Experts of a small language model: 80 experts in each of 7 layers, 96 SwiGLU neurons an expert.
Below are experts of layer 5 (counted from 0) of a mixture-of-experts language model. Rows are named gate (a neuron's input weights, with its number), up (a neuron's input weights, with its number), down (a neuron's output weights, with its number) and show model dimensions 0-63. Each number is 128 + 24 x the weight over its row's rms, rounded and kept within 0 to 255. Numbers have three digits each.
Before each expert's rows: a language model's description of what the expert responds to. This comes from a sample of Wikipedia text that the model never trained on.

# expert 60
What it handles: Non-Latin and capital bytes. Byte pieces of Chinese, Japanese, Korean characters and single capital letters, plus odd word pieces like h in Copenhagen.
gate0:119116100149145111104122148121131107138093171132112097153098140111159140111125178135124089168080151129110099122103094114133134124174117132089177135143092123148106109158136162138152062113179108
up0:124121145113161167100111137110094090141060125149111068137125139152123135126114162138132089111135124171129138114092123151178142147110110117121146154081136122123121122122172167105096080129112135
down0:139147146089111162118155128101141138143152119147102162137146123092146135130148108113134097109146111118147119126115153142165154098131117103125078129157138146042181092101149138149152132171168117

# expert 2
What it handles: Mid-word vowel pieces. Vowel-heavy word pieces inside names and foreign words, often Romance or Asian, such as Ch-i Minh, Mish-a, Ph-o-enix, judic-i-ary.
gate0:110100144111111121056129094152075114153135124136125142153117112165108134184132149155120132076094124113102138097126105130121174179103129136110114135130164093089156131092134144128150140072126101
up0:090109156125084136126135167163113130140090137135092113129150100123151136190174139147134147132104092127125133127118148155102131144129131144145104148120131111118191133109114103115128162068145126
down0:119135111121119136090110130143140150102110109138122104115142099118150116101158151139132128159134086131146109064126145115150150128110145170132105158112154067148160135147134122167146140150202091

# expert 7
What it handles: Pronoun I, ut pieces. The pronouns I and we, plus mid-word pieces like ut in utility, solutions, deputies, and other inner fragments of rare words.
gate0:121178110145111110129082124132088106157131176135150103145106115106097180140127143079168135130138147145134115135127135120093108123161150110098141134170109116130136128146101100129098115088168144
up0:128164143124102133124121098118118157094098088110172077101132141118146169164119146108109147118150110155109103156121120121143089097162168154167137137130087122141119147115111075156136144087161107
down0:159119119159120115182130119112129089121157107141133138150175130161100126145103110126155132140115136140176144159124089174143083128135094185122128175127135132165076122143133141145141112123098129

# expert 39
What it handles: Family, pronoun, is-pieces. The piece is inside words (vanishes, Carlisle), oy (loyal, enjoy), and kin or pronoun words: him, father, son, wife, us, acc-.
gate0:105135094138077131108158111095133131123096107115162150150096141114154127119093135131126150139164140140139101148073156070106149083144179094126123132081111106120077132133130162111142085116148122
up0:116096125139155102133157128142145127097139170156097127158078130112102095063152112095121106150136079140108122089148088125107141170154113152164166131150136139046104145133121113128093124152128102
down0:126105138144170145151108131113106096127153122096183154119116133177165134102138128118166107126121112156081134158161129129203096149128100081122144102097156128139128134141115140098175080185154151

# expert 44
What it handles: Capitals, abbreviations. Capital letters and acronym pieces in sports tables and country codes, such as TEN, UTEP, ESPN, USA, FW.
gate0:141153170113120129108105175106119106114153131079153103117139105159122115105100101145084143139075101154133108134128114129130137157158120123173165121165098087139141135152141140141155165138105099
up0:096085103144136154103156156119142114111128140144134147070124164191138171126119125141091155153129095173127149115126132118132104117115140114102115121110144172137146096101129126099125097095119135
down0:161134166121125095116162117119118122189170110146137150117109123132121096113103134153150154131153131106137123118134110100105164135151112125180110110124094109097161102117162114135150095104121128

# expert 58
What it handles: Commas and plural endings. Commas after introductory phrases or clauses, as in In fiscal 2019, plus plural endings and nouns like teams, points, students, normals.
gate0:141128164168135086095124138137153128115184099093105118119115102155153104089139147141098148117108147111171144089131123132097114200146117127078152141125104136139153119104135142139123137134109060
up0:143144170160125093112115156171146113125197107114080125099114109146168115102143123145106153073113124100171139098153142146100114189154112126111130098102097149132147132113131146145148166143095087
down0:146150160100115131119127094125201108119135142157126090129130086119115148109123130097118106124140123139097145106100096133167146109115144138094123147137126114150135126156125118118167133138111155

# expert 1
What it handles: Section heading words. Words inside wiki section headings like Life, Career, Early life, plus he/she and word-initial pieces (rel, fl, disc) in biographies.
gate0:127121116113141130122129148102130134123107148116133109137154138078138122149139145091155109149118112140137111210138167105108140114098153137093133096089144133143152121115096125125084124177124123
up0:110169096130121105100129131156128093101152138149117161131157090148148106074136123087118126092150143118126167079076102155130140112134106102194124155173141150096118132192088139106118097139152134
down0:115140141151136081132141110146093089097135116147121087135096126133121156122136137132166131131106105151185131122122106119111105083135138141076162169129148129151114119119135134101158164129190113

# expert 42
What it handles: Prepositions in headings, infoboxes. Prepositions, mostly of, in set phrases like Place of birth, As of date, Round of 32, Siege of.
gate0:101136119120111102088093110143127131166108152132135142145115118129116122156128103114121117126147087168106138157061122117097118126135122128119162117108170156129137139144114158121171068145168118
up0:161093113119123136150086119094141101108130132100073129125120112131123164102100151106124109133146154106117133144149136156106123151088126126083123129152145133134138138152096100133107129129134170
down0:114101126131128129145137136124165078161104117154122078124169138098110105092132116126115136094114142160089108137103100151085119109147138143087117128128128125134096118088133119126131136153149125

# expert 13
What it handles: Commas in data. Commas and numbers in tables, infoboxes and dates, such as "2nd place, silver", score digits, years, units like in and ft.
gate0:125140155134120112109146118128159152130132116170168111160128108132150131128136131169114154122109114128150105119146096134178143155135083199135128139105121146143126109150135154157153111137132185
up0:120102153103153095154116131138141137148130106160112108099119135124091088155082149139129125158130129182133139110132082141124125112117103154192138161136116133116110142154112135131144126076137136
down0:106091117146111127111153148101096102110145157097129102133130132119127118112152089149113096140110139125128115126125124119114132139088141154174157137125108117123153129118113121130126138107152124

# expert 49
What it handles: Plural and verb suffixes. Word-final suffixes like s, es, ic, ers, ates, ing completing nouns and verbs (chronic, Tabs, centers, separated), plus has and have.
gate0:128124129181175114119101157146164142091086095147139110148154102116138144120144150125108131128197124143144158167155119142096108150109123096187118175091122119098138145150150150126144121096155091
up0:130130156139068156152119103144098117170165109098165116096079154156099103135128117118174110177142106128100104112129118110148106148109110151105109099120146123124118099129117112145072124168106163
down0:146182112108134130117116117090156152108109146107108128112112144081121176111114140127122133108131115093100157109098181130139132136124094136152143113107140113150154133115141124132126111051117143

# expert 55
What it handles: Narrative pronouns and prepositions. Prepositions, conjunctions and object pronouns in plot summaries, such as with, without, him, her, who, or, having.
gate0:128148106111089110153176123145117131134131149127087075154151136137106138140170107091112137141120112104134150117129086119124108193122104145145115136153107112155157127102091166132142084096168122
up0:137139111108162140113107177084136133153077109116167152125144106172156140145069116158159111131110155134177104132126136123162156115112136120136147141089150172137130121186123121121106151120098107
down0:129090166105163103069161146114149109124130151128145107132107148141132116072135130109091138119133140105119123149095138132124143142145180103140112112123114143072146099155134157190130128106127063

# expert 25
What it handles: Auxiliaries and colons. Auxiliary and modal verbs (can, would, was, are, did) before not or be, plus colons and commas in lists and labels.
gate0:133120150141103118167123107107185163132073097115083169140157169124136135124103074121154111146158147149118098154118140125084120171108155127148183150135125106152114131127108123115127133115144120
up0:120128145138125111176144097116163162113104100113101130139142152136124131118093076112155098162149147140096137132110107156044134177074136113157159135127110106157108144132101122099129135103158129
down0:115108108154092093138148085132106100156112125131158157130103128117122101104159155100111154141105122117125113129126096156163187158132079119152064145122129090126124122112101110158179143146071153

# expert 21
What it handles: Numbers in tables. Digits and year pieces (199, 198, 2012) inside pipe tables, scores, track lists and dates, plus occasional word pieces like ab, In.
gate0:149119145116126105137155149124155143101094139111138126175141112106153145114130067152106133142127126115125076128140135137113145094102160165121151144109158097144131117136161132138093117088122106
up0:139112163138152133145124139124164123128075136157106098158105115094110111103108098146125139137134150161117082103098126163125148124138112120154120107117145118118175110132161153174131127133103122
down0:121152126140142155136127144140115065112167136159138147152164108111152111106096125149138196125143139092188103130166128127114129106140163133157102097122098150168123143155160122141148146121155127

# expert 3
What it handles: Prepositions before noun phrases. Prepositions and time words that open a phrase, mostly in, of, on, from, during, until, early, plus following the/his.
gate0:141154132111142112126133166132140172139088140103110121080142157098134116089156109128108106124129108130130191124141081153095114099098113165119138104098117117153102099088107106137139107109137118
up0:161134148136114136125117135111107167103145134182115125115122167136140111130142113111115132136134165104131141150152161139142111120134107145132120137130121085144099120100140118120099062182123085
down0:208116122153127122156107127139125080169113100131103162156123130108122113159101118095138165111090107120119115110118134088105128111129152126129165102120100101151121082144123121115176102168080141

# expert 30
What it handles: Noun endings and places. Middle and final pieces completing nouns, like em in tandem, uth in outhouse, and words cent, country, York, period, house.
gate0:113135105114125087100089101130131115066129089155142140090131117119165096113138129132096152124129102114141146108091136177164064144109091148130116122075106133128121101147108154128160136100137143
up0:129106131151124159175156160150130140153139163110130070104129139147095124145125134103135086145138138142150097111204108086115146103143151116126138115166147147108146173097154099127121127171119124
down0:173138139114159097130111135148109113132114135118107129136120113136123108095121117139109111124151140062109140097137188162142146098216178122103119123109162126128164160161107093141121127134165151

# expert 26
What it handles: Commas, Latinate stems. Commas in prose and dates, plus Latin-derived stems after con or pro, such as context, newspaper, act, contract, feature.
gate0:110110138143132146123152124125128133078169148098101150117078141123087152116125124127160135163137105105134145134138132101117098148097120102134119132163170123116125132131103126131162105120109090
up0:137095131151135158136103166171130146077156129150099151110124128104123151078116127131133115134134111119146129084111094117096123152083143107148124147142130116133125146140099144119134120133114104
down0:157113141158099106130111105172110157146114102078097108123104130124101101122123115117150132119145141128145132145123106138162115155137086083116123075090121116108186108133135136150154135191132094

# expert 8
What it handles: Past participle endings. Verb endings ed, ated, ing after was, were or to, plus object pronouns and common verbs, such as administered, Listed, him, made.
gate0:144121164132166114108104098147140123124131151101131163092118107129107130128126135102124134131125139127136131166116125137080127100104112122157137143099107147121126142113167131105133121159115121
up0:115123109101154103120133076127124138163128131138126108162136110108095111153136149156131120189113133079115138147126146116128098111134141151129129162176153104104110144109126120128127159110107109
down0:140151142088112112111140114140118155120107133143128119104124153135141138108114134146133146114132144146108105146123113076104081135124109090112123170118109141137123080090118172138099127092164097

# expert 23
What it handles: Word endings, institution nouns. Word-final pieces and common nouns in school, election and sports contexts, e.g. Pion-e-ers, station, election, School.
gate0:133150127155136129163151090120117121141141104181118095130077090125137144116138147111107090135135169125115169115124147134140112174124133095115145161121127139136172160128133157128140100097142134
up0:074133141114121187128140148123085125129139143086102119159107131126133143086133119120111118110132144126110107103131147145145092094114151127124140111115117142143120168133103130116127136170138143
down0:144133098124135103145177122145166149139132165139135081108159112153128146148129139156120093176150131137113108129134142079131115132143107112130119104096096101159140125150097111097076142120124075

# expert 18
What it handles: Dashes and infobox labels. Spaced dashes and hyphens, the piece ab in Constabulary or disestablishment, and infobox labels like Location in list entries.
gate0:131091097131136104100173150099137155107160116125179091108124140118105114091101100137162132086116113188141132106132135114131140131149105166126089118156136136106125138121130135082089115142158117
up0:123156132126156052178180124152108138159121137117151122146135082133160180099140106130099133131149142113131174082143120101133162141111137151115160167118141128154111108051103111159117093112128092
down0:179118128116158157106127105117139165133155128162137151078166107174109092142121157101141097145090125100145091100083144070128159191092122110090106124131124115121116089150106163130166146110144095

# expert 52
What it handles: Piece and, company nouns. The piece and inside words like Pandit, cantando, Standard, Band; also nouns like March, company, Group, Division, line.
gate0:165115139118142132138136132144138116103170138149088159110111112106158155092135132107102116157118139116143132120112170131089104117102125162137101144193176141162107132115093097115129107141140119
up0:127130141108150114103103155135164135140118125102076148110105129120106120109105140110139109057134120106075078141083119140087105119119121123100125119122129142145135130118130125128139132111132152
down0:124116097165141111118163122152149097161130103122115161162116176111085148189113117143111097091143108163128128154155144159155105115126100132126159102131104114187128149142087120125167152103098146

# expert 57
What it handles: Personal name syllables. Syllables inside people's names in lists and tables, after a first capital: Cra in Craig, Kra in Krajicek, Cos in Cosgrove.
gate0:118086114146128122125164139159145102126109108154099139129079096091146152114146131105163086117160115113139102148105169168081114156134119141109132158102140153169128139138148112114096101146112079
up0:155078103132143113117128101165118136105146127138116164131120136100122196145143109103139097140153131125144147078105176128071121132101166146105088132132155131124084112125094112107132138108124082
down0:112137120121097092127095135138090138140137134124162151132112107093157140142110151119147122109112163112172126100123125125109088131147178133153109137136138099120126142098129089081104141121133112

# expert 29
What it handles: Word-initial letter pieces. First one or two letters of a word split into pieces, often capital H, T, M, e.g. H-ospital, spec-im-en, ent-itled.
gate0:110151155150129095151126111121128086073103111147113117140157115108117102132133122136091132136103124150164105174138131140151132130126150130176111116121096170125128081146106084137114132113189142
up0:113114118107181152119126140145128137140156170098103136156093113151096128133109103121129119141110136128127122150119083092125120173104160146092132102162130118161138139145162164101138092102119147
down0:115143133138164112139153157124146130100119102114106118135111126107089096105158168097095123140089086169108114122151102119120122135100141159133136104137124111139145121136157118103081126143126099

# expert 63
What it handles: ot pieces and table cells. The piece ot inside names (Aristotle, Charlotte, Bogotá), other name syllables, and empty or numeric table cells and country codes like USA, FRA.
gate0:132122118142111157120161128141132127148122154114138181153149109147134141125147115148152161112112119136130112114116171158179105139088146132106115110149174167137139118133169102135135129132127101
up0:118126130143147140137096128111133120093135119153118104088082163086157127141111145118109115132075124126137134135138108105107132123162124087125126105089105105106134126158066121125083129114130154
down0:154150142106140103120099132104161170147142126144078182125115122139156139076168087127136185133122119155139107140139115140134088086134141153097150132137151153135147111163145097086161131102126143

# expert 4
What it handles: Copular and auxiliary verbs. Forms of be, has, been, can after a subject or which, as in is a village, was modified; also word-middle pieces like indust, ust.
gate0:115149147101145141152108127111149114116118118110105098092160090150111074070132107122114149136162085121128099159175095088132131121163140133134126139108198140129130138092151102148142140188095127
up0:146127158113131144172137121120140143144153117119125142123134138119093125148129092141109123098126121157102136135138160134150151121101100124141123155133138113105130127140102154145121112123183117
down0:131152123100101115131126120102182138142136152122125129118082163098155118151113115106116132124163109105122124141091124138126155115179130132155108145159152126121179139135135092171129138163129152

# expert 50
What it handles: Family, re- prefixes. The prefix re and words after his or a, such as father, wife, former, new, married, and storey in building descriptions.
gate0:144151142135148110120083137101081107152075153130105142093117142128117110128145101108145130139122155140102149123157119141132143122128169130148162155078153150144121088136155116138120125103149127
up0:131093109136133108122123134108126081121099142106126146152144132104141144119143153124155082148142141147133141171136153182129102148108135129144142129142160121077104158152144115078097165096154140
down0:081100143133114134097147129144142138120174108146094131121077102120159170148155111123081168119136144109176108128145137157105104143166131122125164120113167168148101109110158142129128116127101146

# expert 16
What it handles: Table cells and statistics. Numbers and word pieces inside sports and statistics tables, as in 7 or Sw-im-ming, plus nouns in census or sports prose like capita, home runs.
gate0:122144124156091129114144126103123146113147108086150131126149138144107156123144100143095127116123121111136120117106120125143101150132155123104152101146177132112169113144102110130103101131155119
up0:084146160149071127140158097095103156127133112074151132138153126155119131117145115115083109121131123105122101116091130112139083170158167141112162100128149150143133132141108086138105093148162107
down0:129118176151154115129117135086164199081090136131103128132148111109116079119120171114139119129105121139122140158089141142097138149130174149138117141130155156084135116143130142123198135073132126

# expert 48
What it handles: Table header pipes. Pipe separators in table headers and the first columns of rows, such as Score | Country, Place | Name, track listings.
gate0:134144149118140103163153162159118135098107097082129126104139119119154118110146110095096149131134135091115112107130183145157109072142100131116088102167119216140125142126114175124127118152107121
up0:133176113177148077140126070102124173126122169103120090152117139120094137155106113143108123117145079151098140102166094136152110141117111134129141090088108113132149123135123138108119154128069175
down0:128101098141101069137134146133103121160119140115118109107136117128081166130077164121158151122133136117182096151132129131137175139151128141161124145112099076130186161137106098096112169125100135

# expert 38
What it handles: Digits in numbers. Digits and number pieces in scores, ISBNs, years, money and statistics tables, such as 7–6(7–1), 1516, $42,272.
gate0:157137155097136156141146129159125099097147151130103137116158162157151146111147102115093127125142105135125148189116116162144099126160132106108133127110109131140100111205110121154136104127159114
up0:150144114177163111092119167128118150138151092134151128131106121109114099132151159124154094132120173126161142096140133141142177166066145139117117121154129090138127147053121145121134127148112156
down0:106129104112119098132129115123122114151153104132141106151103116130112115145112101124165165131164196147143091141073107136122110124161120151126129132163137106108113149108108112084126105152119136

# expert 47
What it handles: Romance-language name pieces. Pieces of Spanish, French, Italian names and words, especially es and de/Des, e.g. La M-es-a, Gen-es-is, Des.
gate0:102179080135151112118160123114145148154083091143165100109105141138122122134128109074100126134194143120124099159093136123143093095147124090113139126067143123181136146144084125177099145114111150
up0:120121154130110131152134118156112099091135116130113143109123137182159101115115127099126105135099145097127144081140151173154160186108093106104135139130111121099161134136141143123102114139123135
down0:121150138093138148114114181108137122119113158133077129126125125106132152123122123069112100095151135136154097150110120127147136122106142119135140111149117117114129132130136119127121148112082160

# expert 61
What it handles: Sentence-ending periods. Sentence-final periods and closing punctuation such as ). ." and ". at clause ends, also decimal and abbreviation dots.
gate0:078104146134138137086183156139148158129119136093114110127100090140139105153197116114135162160117156113133145157115142129104129094170146109118171110095162109058141098156123109160152148106170121
up0:141134119143109127143138096132130175095118140158130164111157134136115121107130104148131119166167117113128100109147129092124132142131150134107109152133084141115140138111138135107114153117111130
down0:123179112125148127119125105141140171139097144100155144109120148130186122124154135174143119101094102126138141098100127137135100135129102125134143121107135137152131114123113105114101095104103120

# expert 15
What it handles: War, directions, routes. Nouns like War, back, ship, Army, station, north, south, and way/route pieces, especially World War, plus what in "what is now".
gate0:100149116141097130104117171083106144083147163135144101142109121093120134127143147146143131151163095136147149113146170166166128125151114113126154101115151136092184117117122155122061127106140119
up0:157130132121149157158153136187159092157146065123114144137153158167127117111086101150134142082132132102093093136121104077097114133111137141123104155163096109174109118147150107134177103154118121
down0:150101145172155147117088169129099159127103154136067098121138129125122083134122115107140116143123106138180106130094180157109137110102131141111147131113154107120115154140087073112055141130173094

# expert 32
What it handles: Copula and auxiliaries. Main auxiliary verbs right after a biography subject, such as He was born, is a mountain, were moved, has been.
gate0:113112161141154131105130135120142157134157095154153112154134131117101132121162142128110132129120145108132132127133081130118151143137120124153174157112151142106131149095125153150114121139171107
up0:158136147148144122129170139134131105153138072157147114138119152158130135110158164112150157121143201138139160124114081160125145147120146066163189134104147106099088136130149144110135108138125149
down0:140160114111164119147141157140111158077074116104158115141157135091129140115094096146145105104133110117137150121124162121081135091121152170116133136153154116143089088137128150143138123145099117

# expert 24
What it handles: Capital initials of names. Single capital letters or first syllables starting proper names (K, D, J, Pal, Kh), plus exp in expected, and closing brackets.
gate0:132145139105108130084134119083127145099137105148095087120135112087097103114106119121174133120104112135118122127131119135154152145103141121127145158181134155136144155172080130150108120116125155
up0:090099143143116139161141147136149146092108148140133124142172120107132129143145110119133089125152096115147128132137101155104089112122174153095092181097104149147115126091150123137123141109092087
down0:120119133115086091109180137155136109102141131099128110122096132133074158134130143106104143149155177085173072110088119124113131119123102150171080105122145065165105131104124147134078114137112115

# expert 31
What it handles: Mid-word consonant pieces. Inner word pieces such as ty in Etymology and guilty, k in Bangkok, comp, opp, often in census and demographics text.
gate0:164108107121130124133147119090142119136137106139136122140154132105129162135154183117095124117143147068119059122128101112148098094134135124144124119099157146165115102188098145129136113172134144
up0:130076120139115161138092131122132132125136116124133114146138116149122152120091133091146120167136134095117140108149142112115121115062103151108129112150117156152157128139119073111205106135096117
down0:141143149162127149186131091146165174116125143173092114118176188128132109118123098092137142127147175112114157140115159110152151148119116125100138104115174171136123164142141141108109152158122159

# expert 5
What it handles: Opening parentheses. Opening parenthesis after a name, place or term, starting a gloss, date, age or abbreviation, e.g. (CDP), (aged 64), (1951); also dashes.
gate0:118107174122137107189134118149131130136138114111096150150154145090167165116169132111147099139150123148106127070163123142144104099123124133131114109101143099145118103148128150087162123158084110
up0:152123132127130103123142115148120143100135131116134125131142157110140140120144147105168091119136133119091161109146116129105112128121157144149158135107184102133116109140112153110155123175162063
down0:154117144102099087114119137144089147125151134156157132136115107135142118117090143153101147120111149120122125125122133114148132119091169112149133137125116154131114116145170114142123098113120141

# expert 35
What it handles: Foreign name syllables. Middle syllables of foreign, Slavic or Arabic names and place names, especially ap, e.g. Mil-ap, Azerb-ai-jan, Cal-ip-h.
gate0:172133135101151072116108122119072091091106129107138123101105144117120097149130083166122147174165150170145105142105124146122093102211116100103158092105132103143114109165155162130082133150133126
up0:072123124137118120076141134122140140121159130150163116139137139118139132139098130114145119158119126121114121119103150146139144153141159107119111142148120154157153132137101141109137122133107093
down0:094160095104147104081154151119173098123111150166147116084130125160124184145121134090111151118132112108144099136125173124121146124143088113141117120127092099150138100064130094145135147151139145

# expert 17
What it handles: Numbers and quantifiers. Number words and digits before counted nouns or ordinals, e.g. two, three, 18th, several, all; also inner pieces like Mediter-ran-ean.
gate0:129125186137108079172102109133079111152077098122114126129129116124152150146137116165083116092105096130127141050118097133139102157111132095099096125106105090158086112113115134136092096140113080
up0:117145163152117116124125126090094110153130103100088124115127082154116103152157144151124154151153146131119133114114117148080140148148133117115171139165099148152143107150115161145120124144119073
down0:123152094098126138126116119083139163109128159106135132126120146097111139134102153119125114124142094126136130107113116123093151120123126111140108139130136134142088143089090171134138109096109137

# expert 36
What it handles: Piece et and adjectives. Subword et inside words like cybernetics, Massachusetts, timetable, plus size adjectives high, short, small, long.
gate0:159125163132174141139102137100139139134148122119097115116126141113147113132130134133123137097119103102119101128127158089144094096146132146162152142144116096156114132108142125104163112111096092
up0:111178129095124129111131154180098089134146114060141155130110106141136138115116167091166115118142146150173092111110141131103117161132125059141107180126124104140073134120152122154113076121136136
down0:137105125098140108150121121180080098120099155083160161149139091124116125170094118098076111087151180132126116140132127121087134121128160134132135178133140091168102149138129127133120104161124118

# expert 37
What it handles: Conjunctions and linkers. Connecting words like and, of, including, such, both, especially "age 18 and over" in census text, and suffixes ing, ed, ly.
gate0:151096125128111131115130095176138115143145126144122101114128139130137097086182099136118174143075153115144136186126121082125151095125129123151118107129121141120109114124154146133146132124137108
up0:158105082124157144138115125160149155110148116101117129148144140125173110081163109107124156143089169115120160143123109123098145102132122166151135100134129119116127143119120162142161151138089125
down0:120112100162092141174145131088092112118085130123144116089124163139140091112132148138170146094131116066135162126126113150117113147127128157120146142103084129135102153160152151174153098130103147

# expert 41
What it handles: ro and pro pieces. The piece ro and pro-/pat- word starts inside names and words, in film and award lists, e.g. Chev-ro-let, he-ro-es, Retro.
gate0:096130140089164106121120155128098102156126156148151156094137108145128137108143108147139147086115129126117137124111097127146111068102128098135115129106148084146146098101119149148157120138117121
up0:144136092173116137120140104136171152119139102140112122181127138096112136128117142133108128184133128125136122135142167132132153175156159125131131175112097141137122159145134092134120165088142121
down0:111073098098141126100146134132169165140119108140168089159120122174100089130148134148125145099127125125139116100143117136157126155145137094123118120119186133129106168094170135127108083105143112

# expert 43
What it handles: Political and sports roles. Role words in politics and sports, such as nominee, member, Republican, President, player, and His in Hispanic and his.
gate0:152091100090119163169143108109134122111172103107157186153121097096115090125128142139132112110124153099097139117136125129117128084117119165093105195100103144126153138119141110142124150122128159
up0:104143139164136108114149154159136154144120108140094114162139099102127136109143118098124127137148087161166165118124117139138108143127177144161156108136162130182086085142126147117125132108148095
down0:129163116145099104121109138113126171152126142119115169131168123131156152165092122149109122114106126131079086074085095115106176132149119166110130090114140166113083175129115136142175128135094112

# expert 45
What it handles: Years and country names. Four-digit years like 2011, 2015, 2019 and country endings such as States, America, Italy, Australia, often after in or a comma.
gate0:109128121177136089071155137123142108126133127091138126125147117181134100146135110138151113138126137125097160111117137104163098110150117128127091119123124125114136087154108139129102131133129166
up0:124123116165099094120130125134137106168126120123154137139141165194109117146130113134129098139135106111123147086116092113182114120135133162155091132136126113149118052164113122142099083148111176
down0:137162130093154101104085126110115108105113121160147076151153114083165153121131146114137157129127070140108134112136131099133123180139105108100140122135154156127138156106133104120146108112105120

# expert 14
What it handles: "or" pieces, headings. The piece or inside words such as Glamorgan, honor, color, labor, also == section-heading markers and capital name starts, such as Mor, Cor.
gate0:153147127076122098119103160152148137120157081175123111151152144137147119137144103124132141125125124128159117093182128109110135096090135127119120178138146103150119125144130125128136108146119133
up0:128084096132116114132118107145132149126106162131145167144144174101136130104117145149146110189128112181131131131122124119089117118165126144130150112159130191143135107133162108147143133134128125
down0:124132102124089112141153136119111124145115182154146096123137163124137119151149142157130102132143157139124123123107155155118114106118153138116129130119134094150132098116122125082120117135095144

# expert 28
What it handles: Prepositions and determiners. Prepositions like of, in, on, for, from, under, especially of after a percentage in census text, plus some and any before race.
gate0:105106157124121124097135146074133120099099091112160123170104181145101079129154104140140126149145092139123162105145117151117134128170129104164154106173132145142127125160124101120111120143137137
up0:150158135101188151109112147128090082133111090167179156134127132139127183125146137155120139110142160166136124112193143102155136111129130099077110172084146128124127125125138145133127119114087121
down0:135118081143115156143139130095131131161122112104130121122119101121095111132136128107089122134152155112110135135132108154139127164098142065091166106141128135149158094129120107111122133135107145